Experts of a small language model.
Size: 8 layers, width 256, vocabulary 8192, 36M parameters.
Experts: 40 experts in each of 7 layers, 144 SwiGLU neurons an expert, 2 picks a token, a softmax router.
Training: a variant of Adam for the experts, 333M tokens, 5079 steps.
Below are experts of layer 2 (counted from 0) of a mixture-of-experts language model. Rows are named router (the router's row for the expert) and show model dimensions 0-255. Each number is 500 + 25 x the weight over its row's rms, rounded and kept within 0 to 999. Numbers have three digits each.
Before each expert's rows: a language model's description of what the expert responds to. This comes from a sample of Wikipedia text that the model never trained on.

# expert 7
What it handles: Short word stems and whole common nouns that usually take a suffix, such as mode, ju in injustices, do in donor, sound, material.
router:512510513532536487492553473449512508537476492493527490555502517550502524516457491483481509526505480518551509447473459533480548514512538486544513516507496500539500521473500486474495499455511522510487450534481488494464474467484477514506461466518503483528537526470443490534501504476501514465528483530484491483508513449481481493475482482473529473501442492464497538469503470535543480456476507516466483479488539492475507512495451479457523521471526464486492518493514491508496480534493505526474499507493504487507478513468510498526538513480532513484496519486500539528493476514532484506486480474521539494484471510559516465546543512501483514525495524505508527492536529542488516509469507533508526507523494542469529484515485522480521514454500532499532480496465512541488462504468501

# expert 30
What it handles: Zeros and other middle digits of years, times, and coordinates, as in 2015, 4:00, 39.50333, plus million and km.
router:495558530490510513503498532493494452508514515511477534516507499560495457530479512494509484442493525466562499530541514526515484446460494544483512529488476537487491532473468516462576547451504532548547504497526542499468483517467494504489490535503495517469522496511514526509483506472507510500498492540554507478494453492477490435503526468542491518463469469528436469470486475520498497492463495496447467520478491539533492485490468483511493541497482527494479477483500503511517462533517523521494498485505485524510516508545509490502496498506490513504501520507503418484509482524469488490515478499485506504521510560503510540498514488498512464483539529517500511496514527522446497519541488548518483515498473483490494512495503491505467479471511504485495488493491486518507484472519493

# expert 15
What it handles: Commas in lists, dates, addresses and numbers like 1,058, plus the digits of years such as 1957.
router:509471509527490517478528501491509470495495476520448505523501525521480536500496476496432561500492475496483543502472518486540443459528482543511530502488471468568510518501479494482540532491438495512520506470518516527491488538439499475489522446488551499516498510496485487515535496483457480483468490505513505510491506493549517475502530480466492487463534508485523467548535523495502494545496480505466502465500518522476495471529498494531499537504496517509502483499528479526485476450492486493452516513500496493537486501501524484489490467529477491503498506508481483542498527521478482508468491535499493509497513516499464519510526488498468436515556528511507464501495489537492474509538491494558505471454533534522478491506522463493464488494459462525470463512507553490492521499539531

# expert 37
What it handles: Bare space tokens after pipes, colons or semicolons, just before numbers in statistics, election and career tables.
router:527489504467495482540478492513508457511532504507462493507492456506486543457518527433481488486508488522556522476531533518524495471533462471491480473503546491531502504540504471493481497515511506499493522488542518489518498463531531497457489481482508515482525571505496487482503525506521492522532553513466498518480492520470475517470513532531508465524516465439480532485485487472484489453512474522543539482509508498522465495475492482513538510498472448510498490508505496525495493488481487498485508541477484472516472529502520504516467478526513548472510518553466463498499492540502525526548495490468536473496522495494507528531511481481539518500532451536492484488472505487481468466484486472546508415528494499506496520481512536498483483490484470491497481496530482542455510526467487

# expert 2
What it handles: Short word pieces completing a word, especially final letters, as in Galax-y, Buff-y, 20-th, harb-our, Pacô-me.
router:526469553476501541458525462541441514488500490473477529539459544496516496528506480520446510476478509514490509532525537494503557531538503466491468499494524469470513485494471527498507489518499556503452496480495540476544494515487500523470486467487513498511526455462492487437534520503485509535465521506469491511471508481497543525521536514524510520516528504550513496478494485475495473522487502526511480528484470528516483513475503484556500493477528525490499482496493520477482467440557528464454499496491517550503487456511507520482470518522519543502531475491494499468509466505486491488529502480507514480531503477480516493538493496506533475512509455531494501500530537529446536516495485537501504487467492471496477530489505513518522489526550523477480531529486521469495489487535494

# expert 1
What it handles: Short word pieces inside names and rare words, often after a capital letter, such as br in Osnabrück, il, ul, id, z.
router:514449493481505481535455502466525516514536502494505488544492525504480476493536444479494488476487491500486548477502513487475576483468486506512503483460499505529509478510472487469500539486490508508521501547503517471519465514528528483517517511506526501496514516537525451495492507490499512498515473508446490482474515491494457474505484482486480519507553468517498483499484535505492546438523463493510488493462499509520494541529518516478457518491458477467503555509509516426489522466509517526512519562517485520516485501515502546483486540455524469514484557505512507493494484516483503519488523556477500506521507525565481488503527510494533476469525443524507498527484468489499507520554445496498529483504521491492532536538469523529500513531530477507503477505526502481509453504482488

# expert 33
What it handles: Nouns after the, a or his and noun-forming endings, such as project, development, part, role, work, -ment, -ent, -ant.
router:540522511533523530502537471465487483510537492411520509519498517513514475456490484488502494515471489471470501494501512439539530472496539480500517585494486513517536494459495511524507463512460518491462523527546464483491552517528502489520495491487513518486537566515464516544466474497529480530507518462460507485481500491504469491502526485489508492491421504479507552491497538520510509500502461509534501504500484476485520487467486510517479519468514497515486513496531465468531507489497487520525479539518509557519501541511497469510510532553522461526504469482515490510470481494494492485528426480501500488497496481549493509536468535473479502484476529505471508533493490541536501490515493477517496522487521463476491489478482508498473490512495496512452514547499505511494489523487501

# expert 3
What it handles: Prepositions and an opening parenthesis that follow a verb or noun, such as as, for, at, by, under, and ( before years or measurements.
router:474501505503488546488487541506499530501481529491496449528509477486512489550502506492469515535472492440491484519458462519496495503545489476501469467489500489464473503520497469504471543514491515482516479481539469518455510528473496514491486479534458499523481478543509472544439494463518462479489480488523514511511523539496586516513484474471515495489517505483449495520507476508509482438484489506489498471501533498506475519535481476475477472525495542494482523506504511494480493493528492457503515481518515502458450506512481531523493495498471503495552518489524469482517523509546459501558500508479499503440511512474492482499536521498548496496510504482538515533497527439534555511504548519467497468505489469509522503476493512531487531540523465527522468497526472475523495520505481

# expert 22
What it handles: Line breaks after sentences and table rows, section heading markers like == and ===, and sentence-opening The or His.
router:532514490529493512488507466513461526525509494506528466464496419517451555466510487483541521509506528519517455478504468486523475518518507526520494476459455468523510520525497525513513518472534504501503547518440509486513481553538488476519520495486565476530532464513542517488497487469511485532508496508479479525496518517517516506507534473539501522540496504482399538530495500516545494534479509510494513530481470511503542508526504467519499521468487472481503503477497515510483534506542482460515474506482505476481491467472501515506527490483506495512516483495471526476520527482510525507544456493473502515470473482490505519462526505467496513482476487513445510524487518463505499521518491500465485501532535474497526502482528463537525529486502512462456502508524512516535449499525477

# expert 39
What it handles: Capital letters or first syllables that begin proper names after a space, such as S, Me in Meyer, Bra in Braga, plus He.
router:525460505472474527502464499529505483475502546480515509462511505503516491498541529501458447478485509477502513512495511467469490513486478520467519490524465475484479532502482507477491494537493503514512476461500496481534515506512498485519504486482521518495508474573493477457546485506518491512512471479530446492492442492512491505482485486510535428507521532494475529507511494528492534474495477528485576499502480555505521494515505539518502502541510493461509514482533483506487513503477457541537499464509529497487537516513527514488481475498541477488495457463488522521488458481507503474450495506483532514449520562426499494499474506488528494527534495497494531496474520457531493533527515512546512512513516477494496488514512467541489494488529550490469449467463493444513490505494500

# expert 34
What it handles: Syllables such as al, ar, am inside Arabic, Latin species, and foreign names, like Al-Albani, Melaleuceae, Amaral.
router:506514469429470505491508478525545527492519520529466481491514502500511510459558494509481526437511494544510497437478491488505538483501494474517484493511533483506441488521492462484474477488537483486518464495494492494464505520524502530481515481471533462461483506507519492471516522477506476469521507515465463509511533455519485518481476509506488532508486471517500503488516499470503492487521515453513507570445493468489469530477522548509440436515489511489489458467512515488521480505513486487505532526472511476522476522474504488460504520511495515489502503476446495542530505500454503513507520507470536495480531493494510538472515509538563513467477527501510545489523489454494493478519509490496467529498527548471456510469511488508501482478513450508493483490528529518516535456513496

# expert 19
What it handles: Clause words like that, which, who after commas or verbs, plus middle pieces of split words such as et in poetry and monetary.
router:518455545508532551526530483502518473516476481522546484494482507494520485484502539522552532535515489513533518502478523469545487535431507497490513488496489482476476531518499488464521485490512518518496478467482480494490451415517511521483515540501514527445478521440552516463468480488523531520493530490532481534525490518529515527512467513528482494458485503525508522520512513496451515508487450506489506463523506519496517489502500513521498486514498535545486494530515519451538483496464503473471506472537510486526472540537519532463549504528481546521449504522489519518495464489502491502460497515496510512499518545517517512510513523496498477507456484492496488481460515468521489507522499483536484494543497509519435522527496441520526489504475519495491528514478483504517507486479482

# expert 38
What it handles: Colons after infobox field names, hyphens starting list lines, and line breaks in cast or species lists, like "Country:" or "- Pradeep Kumar".
router:480526521486537521513487501520495505524490476484510529491489509520459516530494505460535495498545499519528516517464472440539538500502519509485488499502509468538461521530519541507511436498466480491510478496533513510474454471506483511525491496511500529480488523459483524527499498495511475497537473530509495530468511512506472497488495486493491467483477475533514475507464526478477462503488537523497499501548561463518477470530498565508443518528510467503498488487456513499502501506529457501504457541543496516490519470481528527486533488545489480483500473480490482492522509539519530530550501513490439483503486500518527478489505512570508548511501494509500444524472504506525513513490532429502525481488476515463532454481490489541504494486540482498506494472460503457463486516505527

# expert 21
What it handles: Bytes and syllables of Thai, Chinese, Japanese and Cyrillic text, romanized syllables like ta, ka, ong, and closing quotation marks after glosses.
router:467488474502469501480487465480472499478532522529515520461488504456550476500514463483514518487532497487500514490456491479514509496494506469531457493522478479520482524464545508501511492502515447529534490483482518547511504467507525504536531500502501524504509514480506498477536517475476514483509502533488500487535480488491519523475495518465451471496536487527546488465505519443530488532488489479527524562529516515460503536541495495489478517495450540504509515502504525470478495492497478499501515510481452525472510514494469465495493477464490482512481554526501527448451512556501512497457503487532462515510515486536478542519506490469486586480540499514520509476521493492500484464502484515514450537484485494464486501471445535500467529470465533524529540483516540476497508490501507

# expert 28
What it handles: Nouns and quantifiers after numbers or articles, such as %, years, hours, km, people, other, most, round, government.
router:509516463540496487483476506516503528529494515491515517503557520522533499521503499528503494504470493518493468458485504520536533480495456486536495547465527474489533496493509494491519475448544474547465490553484459522493526473496470516495464514479476482521547490447547493504497504513481539507500559460513484503513466494532490509494542533462479523496505455472469480535516513490495485508519520504521473506524481506518519489516480493543553475520496535499511491521462510496544519506469533541517493507498505547498482501545498519528510499487484508505490542543492507463542536495504459489459524474483479483503445448497512525450482507492537519506509497519526508470520481538507517471503501499484490512471479552524475507507490485536516487501477498481522502498425531524497470452459518

# expert 12
What it handles: First digit of a number, mostly 1 or 2, in stats, years and table cells, such as 1840s, 166, 32.8.
router:545497474485517509532501489441473499493495515504508536476526511514480522555477528511496494518534569514533493496514498483523481485532462477534518463521506547494520512512495505496514513509496494481514537467511467508519492507533510497489536480532507512500483519443499498491528521522540548516539473524536511449477513489466550535508495530474510494493502483481489489524506461462469486515512530522522468470524499466475557521500514525502519519474461523496485492497480549508488457540481469461499502507507530487469486493515493506469479497518515467517521491511506475514479532486507514481500453477480521526474533473475452484525519504534493492539546529515461516486515528476518466507519462473481505446453488518444544485511485525488503495476490459459480447537494494462518461536474506

# expert 6
What it handles: Word pieces right after a word's first piece, such as en-largement, h-urricane, Ruohon-en, plus compass letters N and W in coordinates.
router:513479469492503477486494496518500549480472489484475516504480530518475475465504467510458474495510483501477525548497514505470488512487507522464545495539510536469497503502530524510533525489503519481532553502502530505505506574505531466527474504474488500496512465524520497516496505498499519489458534468476519498501455553461502501489483529470549469490550497530547478489478487472475553500485498489462461480565529476525467508487543547496533514454513477429519471505514459524519472476542507521470459528508536479476502492484485508462495515474499487472496485504475527473490491485505534526493522465552513477474491515548493503534492512518495464453496490468501481531491485510539515474494515499505493551524537527473466502534500533532518530523478492498489525493487482525507516515483501

# expert 27
What it handles: Auxiliary verbs and adverbs in the middle of a clause, such as is, had, been, also, still, very, later.
router:499520464558466457456510507514510486481553496480493508493464467489511520519489517494490500533478507528488461509510501491486482519531508514537542486528496494469490459542475536531500516520514504475511523511515447513511503458492473487482490514508528523506436528499487523488570485479507514474517525497502489517506457510526570471512436498515472515467512490499452451487512495496503515497465538490503536479490517493506493472488513489488474469459546515506476525477521483508524466489470500520460496504473539539494505484523512479502503486493486516470527500500472483532531494456479472481561515515516472557533483476490526513521501467468502506515479533514520511483509474525468515509475455523467525545477510481515513507514503497477494435501540486506569504534482493480509540477459482

# expert 9
What it handles: Prepositions after a noun or title, mostly of, also from, with, by, on, as in Director of, south of, 45 of 80.
router:449546506520472512495517580469526520505480492506509499485504498529496479506491508511517498504513504534473453519526526498474469513523479504500472521487510491483471488506480488466493463529473477481475489491496468511483505483458532505467517492503467493497561488499540490508526494501509487532549517508487510513505503503530477513513521480502490495542524513482501516475568505510484465533508506506507482515534508559467539472494462484470485522536493496424484443490512490497429535473541528467479522457527464488519533499526472490511503516506479496519488462541500439483503499525471492508537533469484532512508442500492504514474454548516470452501492484543498481534530502527532486495497527496513497511539471495498502499493518505460502505477532473491476516567476537490509493516469478

# expert 0
What it handles: First pieces of longer words, often after the or a, such as pre, re, co, pro, Los, Pan, no.
router:513499495523537466477485518516484502472499461510530494527542510530470473460481478467517463462479506471521510518482511490500462532525518494451511490505505573529542533490482534482472461493514498497534462487521460498513542495528526491485486450500499489501523498507484468488512463497494489479483484518512532520518492487484511474472532445500457527526483525497482516503445495486516538435533537493501487457492494478512484537468502498493475516497521472495489478515507458492489545497507486496540515475493498483517519492455506525511476527489496532514489490489498510533491502465485544510533482509445480459507505533465492480489464482538474540518483558497509472529500521450480530521475466505456509505520527497515481496510504482485452483521475461528566527478490455531488515523553520

# expert 11
What it handles: Digits inside numbers and counting words like two, four, first, all, other, often opening a sentence or giving amounts such as seven-year.
router:543536506494458509508490526523501514497510548507538487529532511490496553491493527504459509479506552465513498514505529501525523479527474459493500465520544544493508464510529494472496540534503470505486519499484489492515497521505507465436525515521460476463527554493511508498518517480479495492490489475484497490507454520533479482486525543516491489495494508485447488525499529512480537501471541506521528501475468467514531476535528473567515513530544485488471486503508463487512520538524468467497506493478489518485524558511491497485484501494501507517504536517503504505530504473507442470506484536484474544466491486504511479470461496497461501505459534564504512504481473498530483485487539520500498534475513457522541525521478489489470465533527503479505533448465526479508480441530526

# expert 8
What it handles: Short inner pieces of foreign names and technical words, such as io, el, ra, ad (Flavio, aerospace), plus colons and decimal points in times and lists.
router:458474499479481498528461451541512456428508513511507514478446485455489491548517514495479482474506494520458493514497531520471525495528517557519453492524468502484475520517470476476497510518512478496466518463471518500495504480521524463513480517499490506536575511483532466463489487494470439466521514500478513492519552532504527492535497497541501541494486515512544495494466510487510459504480521519512530516500514507484530469506527513508550499473514532480468503511493525478476523517505484463496485483481556505491476472514507468516454507485511458512491522501489503479453496453521530500494539499507511493554495476481469496504522457518464449500511491499526485498491481496449487500525477491443524477516550509522518464514486453479490525498520521505489506481513478475494496515522551

# expert 20
What it handles: Prepositions and date words introducing time or place, especially in after died, opened, born, plus On, after, months and semicolons.
router:494528519524486486497502508510477491509478479524544522492518492468496503521459471521525491506510554495535475494483521540494458533466477487476484486504492480488500483511511471526481513463463517502531502481520520484539526482530482533483518526523486514547467490520511513511466534541458502456548520528532505517543509488515516503490505538459512506501518508508496497466508519499467497500492511479514541469503452489511474437499526463524473459478485501534528523493499475534495476458543508488547476509547503511515497526502486479515517494522480533507462465492483446510488484499530509562512506500474504517497476466496487470502479484536530438507556507451484533508527523509513450485555508528495485481464487472496516473441496479462536485502470492463513497501554487489493512464527551

# expert 36
What it handles: Word-final inflections such as plural s, -ed, -ing, -ic and possessive apostrophes, as in compounds, bombs, garnered, hatching.
router:503485474498543485522501516526539494512458485482474492508527503526500499461539489515529516479492497526506472531458482470458536494514467535491466508488533486522492546466543504510554506536502492459475475522547481463558491489501530505460489471504521477471437489511491513514509459503508515472464487466497476505500507523549478510510492498558526514526503488501462538499505499498501488502508504504489529469448524511505485535486511478505474526528524468488458516535505470538484529506463477458515500486554503495531498483512495479520474530545513498474535474498471505495519511525482472471477511536545553506487531505527503494472476515480530474524507504483461537472478545485437472492504510499473515453522496500528489471457509553488523518526492507490487509532474529511519535538513476

# expert 35
What it handles: Function words after a preposition or verb, chiefly the, to, was, is, his, their, as in selected to and of the.
router:482488524546492505569518468512507490498532517488460511465493481537501475491462447504474495479524515523502478552532515532508455523506485471485474472533491508558491517492464491532470461537519483468474498473499509505490517477462527492468506522500485488540466499469494527488516542499507510474467466466518489488498514520461518511481454529547471513530494515494512489529484522527468512531493546486512470514481496453537492541475459488521509483534499499465518516509552496535505507458510499487487503476496521487462521483493524489471493466486505547499478522496528443492521519482467497510507490490501470506481463545508533477506507485495506504538489480477498483493480532564469513532452511472523512494532473450529515498515504506494471528483532486453489520519533495423509480487476512

# expert 5
What it handles: Single digits, usually the second or later digit of a number, in sports tables, vote counts, scores and distances, such as 2'9', 5'8'.
router:531530532445492541520479470505497494529479500521534495509517463511510487521505489551506493500502504461538509476521487535443537537497473494532481480540478550499538464502518518478558518491502513485491496515514505454492536520516492468526544512527466501470513543491489555493494509529463542472478505496489546466449476473497520478510536504526472477480523511460481538489485497487469508503506533503482488494495497467526567452561500512506497525495486531486477488466456462501529485509473514499481526478479466498479488530508503484475488504507513511512503567501503491520481457496517462441503512465487487489543516511504525532540482491496526489499472541501494540480484489522538481550497515517451498493501531494498531512488513519485500467471511526488505524471463502513494494463543526

# expert 24
What it handles: Final words or suffixes closing proper names and institutions, such as District, States, University, Society, House, -land, -man, and closing parentheses.
router:499478487513478482518489517472494482501516480441512503493545513480516534478498540505491479502484482535475499481530513501490481486457466511510503510483455468468544465543497541498504505515502482535464467459419502477467498504534509481530510533480486516517520458477470518506496498500485565560480497500507473496496487521496535475485544519485442470466495510484522498498529499542540458546499483524497493462523483490472483499507507558526496489533534522536463492490455510537464471493487554462478480524485459500478515454489480520457501496514483474509518491529530544504462487495542462515482476521494452499507531490481486515507531513482515510487509530474530491495510480562453499488509492492522497479489483489508506519489510534478528524520510534480518511544496527502498553523517489

# expert 23
What it handles: Sentence-ending periods, opening quotation marks, dashes, brackets and section markers, plus clause connectors like because and but.
router:464448491553475500475495539498516480437503539520479485530488503521525528516489497495483531542474490497548498500505515505540479518452540474510548503525511498506498515518527488541510529535426510504489542478494539516466534492483484491503476492475492468535524472501452520512511519559519467523487509481483495515509522532541518530551500462493511497514489539522473513533529507478536503490510499546524569509473508512474513495534541461450492504474501485514530518500442531528526491509536462522531532517505504483510501540502465509511511490511511472499478498496508504524454529534499529500495491512437530518501486487496458474456474502481470466508483518477500502518484490453504499538519488504479491453487496499521507512482458463533524503530484517538469475486502520504485494499501482

# expert 17
What it handles: Mostly bare space tokens before numbers in tables, plus lowercase word-start pieces like c, ac, un, as in c-rystal, ac-commodation.
router:521465487464527514499472468507505505555480513482483476467508481484498511514488502465504487505501477544504524538485485507505509517504512521527493489486501510508487480475492448528490547498517501445464463507508532498511529495513507502474506558520492477527499473520507522513498508498514509514497498466537513499517496479468502482455520507514521515481467540481490522495472477485492485508558497523495537485496453481475511432453487509471502495491486532515454499491494474538482526443464528502490504526475479440493513540518467538497511541455520431508530484484482493499500467540455534538549506525491519553509470505477461451514523510492495537542493508477488469541456469463476504498504484540519528545499482511487442494519520519512488510533508522512474491457532472472511475474503499

# expert 14
What it handles: Pipes between table cells, semicolons in lists, and the closing equals sign after page titles, as in "= Félix Lefebvre =".
router:478483493537522511533510536464489493513476482519492470481483487478489473543496469509465517505524470494527507474515497510522476519454528496461508508537507483473486509526523491482495498510511485477473513490450504512478467465459475519491521528495478488484453489507505505472479492481505473483509498504519464475510518487510532518514464488483496496534511488551516417497499470545505467522505484485490546487457518481521497498512503597489560480539552458506519504499488515467509537518464504459532460536532498482507529495499513481528525492493514510476525473485486466528525501501445472539472489542518458464524491516529536467487521527486456502496495479466484491505499506500477527503503512522535482517451516482518514499447523474472538477527499502489504466484472479444460501455498486

# expert 32
What it handles: Pipe separators and header divider rows in Wikipedia tables, especially row-ending pipes, plus a few section markers and His.
router:483540550528512483512479522451484487511476540522492520462484501502521541549519502516503520468526481531501460493503503547527484510544496500508510513538478566538523510477520502518465522523523536513501504521459489509510533482498513502512475509507536516454461461491499483471480486508530564490472521517519508472442481495543525522520504482523497538485533528484508509482503504517502523538491504532488453466477484503530462495488471528524495519511490488525575502469487466456546474508519462519534504476516519490498469491451500494535504471477526491471499500508510514516507540452491482498471519510481475494533523501504457546510516511500498495482470455472472527497488475524454488488482526471478495483516481479528508510485517516484519513421519509533482524481471488552541523498500507

# expert 16
What it handles: Verbs and object pronouns in sports and biography narrative, such as him, her, played, won, against, and defeat after football scores.
router:468526478533491490520554479484512531470473542512484480495469481472488567534471421509551520529443500425472513483512467471469536474491497515488573493510504512475522484474526481507504490520461509499469510547530487514512522534457528518496524492534494522484526474522487490505481513509543461513499514485494498505498482508517528482480516534491473522511536463490531484479488519568482510507517511482479496521454506494484555498508493495449542535465506479536522499524501483478464501486505514539516502477514448515488503505528475480509515566468504491520532496471513473490498483523475477489486511478548523504501461480489528522491472495522509523529496461491487463499518475516514488518477501448526493542487511496504536488502514489496475531501490502508509487466532474516490510519459490

# expert 18
What it handles: Periods ending sentences and in decimals or abbreviations (13.0, St. Gallen), plus capital initials like E in "Eton".
router:550505498478514540497500485521481512475503529502482489466501505535483481483516555473527500495486492489496483508515499560523486464539506549447439504479500490499494521535526475513511495499467525470500516471477536483495552508483479508503519492516491485492504468535515497486495490517493473524483514527479545497473500488514488507519482535493499527523455467486539521483503527476572476518506503448512459469520538531508520504484538485495545526490503509508482478509535463552520478531538469466466497515485537489519503478488461559491524487499502494507468490487543504509530475491502536482522517483462486451530524548479476522477510485503446467478450506508484539506507510445503486499477506451478471484498475507550507485452485516465502494524464480477475437504522490515496518509510524

# expert 4
What it handles: Word-final suffix pieces completing nouns and verbs, especially agent endings such as -er, -ist, -ation, -ous (performer, essayist, sweater).
router:504488499463532472499470477512439504505520481475478480509486485519505527486532520516499529492519491476529474556491471482469505473505485496494523489495493489497481475474473490501574494479523512506516488556492539510511499486464501471493533521492474460494474508514494540545520512483506509507506483497477497504488509477480458479484533514513496492469497488490499477484480466507530460501473528488518462522499506499480514550509505495490519482513487537469489518498551459512508534501545502446523502454459509487476465492448505508512536502488489510472482468532586492512448523541534474484468493534504504497552541454478512494502489515503491465449532484497509496553498469540445487459512480534499498459510460518525481505543498518530540511517492526508493455531504511527524499510461452

# expert 29
What it handles: LaTeX braces, subscripts and signs in formulas, coordinate separators, and nouns like game, record, World, School, State, program.
router:487511467555495479498487477497486513530458505526534499504465470492510484507487517509521511553501470545514503485529526475478503470496521492503540523494525480486537494494519537478517506443474496475519510531493521475474504510534469487474490481493472513555496529486495506533520529531509501520540485475522506493504488542461462471514504491502564530478512521507539490537531474532479458527480487550508509496501493474448487500463510505507483474483445454492470509489466540457466523545448483494544531481545483483495459499475499478538475495493492530478505526507530506504456512500519541465492499491496502479509503486471490509496460466481538536550496493491503473475538521476517495467479485474475473491483460498507460450522519532480454507471492502531463518509516488518512495560514515

# expert 31
What it handles: Single capital letters and short pieces in the middle of names and acronyms, such as G in McGrath and CNG, plus it.
router:511532468469477504535519486505498512481521450545470471473533517470490492487493521483553504529493503528482501498485485471489493533462487469449472484505502537489431456494480520532484517497492501518506488545493552496506472473517459520501542482511556516482466515523493532452509469542482513530495490479482479539470515481498474499524517495489511497530505475500472483498496460467484512488529460504502493513494455468489466468511470518469481473500497481506501511506517518559550502506471495507505469518490461505498534480524517531534482504518495496482493513514504543453543473516537498500495454480511538485494535480583485466499508530487519525499467536521446476485516505506526513475524488513517486513512522541422522534541481488477464499506491490531528531492491491517499475477500475

# expert 26
What it handles: Digits inside years and numbers and en dashes in date ranges like 1889–1954, plus degree signs in coordinates.
router:526505520500502512476559479485526470505480494506495487483513491521475489521483549498506510491507485472443526534472532478508468509474520512499472552469481515556500530496491500528496460490534497538517498490525492517482473508493514502490525552491483512471447527504522492547532499509435509498498489482495538509511460534499482520513487469505518555524491482499474494525500485496474512522567475472506464507494456477534482529506500505498510523472505536483476471517481548498509481452494501527453488467491516528543516478516518493472515525541495478537496545489536469493503509467482517456543497501486471506501515504457523531491441495536472505484489520505512435521446495505497495488477522536531477518490506543489484471496464512521533510456501509461471522473463518516500518514540445

# expert 25
What it handles: Function words and, the, a, or, and adjectives such as New, American, British, former, in running prose and descriptions.
router:472482537552523454491494499465468520516486481521499492506502472504488485495548504489482500475526497503504516577502475514520497488462518517486478493496536534516494492501488473525475497480518478452522502472507497559535490509489507507495491510474468473477504534463499485558562466471486524492452466483533437504489514493480450492468488513517538447561505509517486500480491500530506547530518481508541480456503497494508538543507509488490521489540540532532546461497503494524509502474469553508560504482453512497514530521493488485487501509527511506497508465505506498533526517467513499498509509504480492508505554518489519497485483481485535497489481478551528484463508490521511507493489539485460489462478477470526468515512502480481468510517459482468523512512523554441521505469500510

# expert 10
What it handles: First syllables of words and names, like bo-ar, Che-yney, Ru-by, plus lone zeros in table cells and spaces in foreign text.
router:505496536455478472472479508507520514471497515516515499503505539500554510483522484489479467503563505406481494473530508488469501487504523471499507487475496507461550498487495480514539501488507483518535515486533476502485466514495451476517465526483507489496476476474495536475478531505479530475473498517504534523491514447492483528494464507519498437510459541446492503495488498506530514474472484473519479525534518508511454498477473468491478465505482500547533523504523547505484519539470518516497497498495535471525469519493476475473492508533461478523506509489454532501525492475494516499528534469542516496458457508489509481493532505526455480491492466539491490477542499470500515512485457504510515479522481510438484519482517492488522548499517463523563478447528469511512487486499502

# expert 13
What it handles: Capitalized first names and place-name words at the start of a name, in lists and tables, such as John, Robin, North, York.
router:447516484523466481444501477457485482531536497507541515500531492435497489490502520517553501508513499480497513482496509470479505489480524489564493520459512518468504479471503525492439469515457478487516496524457498500505461503509527478535497519471503472485502536516474459515490499507504546514489480509477588477522472539472486455524485496470523489471491488521496530502568513497492482533488501472456533523531497487502514486486471511467544477498521473495532501492494526505518482554506503546500482533486484516470505444472518514480459455472503509505484486489519477504530504477495496481488476497536449524514477541523543496493486454518518452485504502456506486484518519501555500517471536502517545520498506503479484504529506492496496510523480487517484546525488492520476506532542514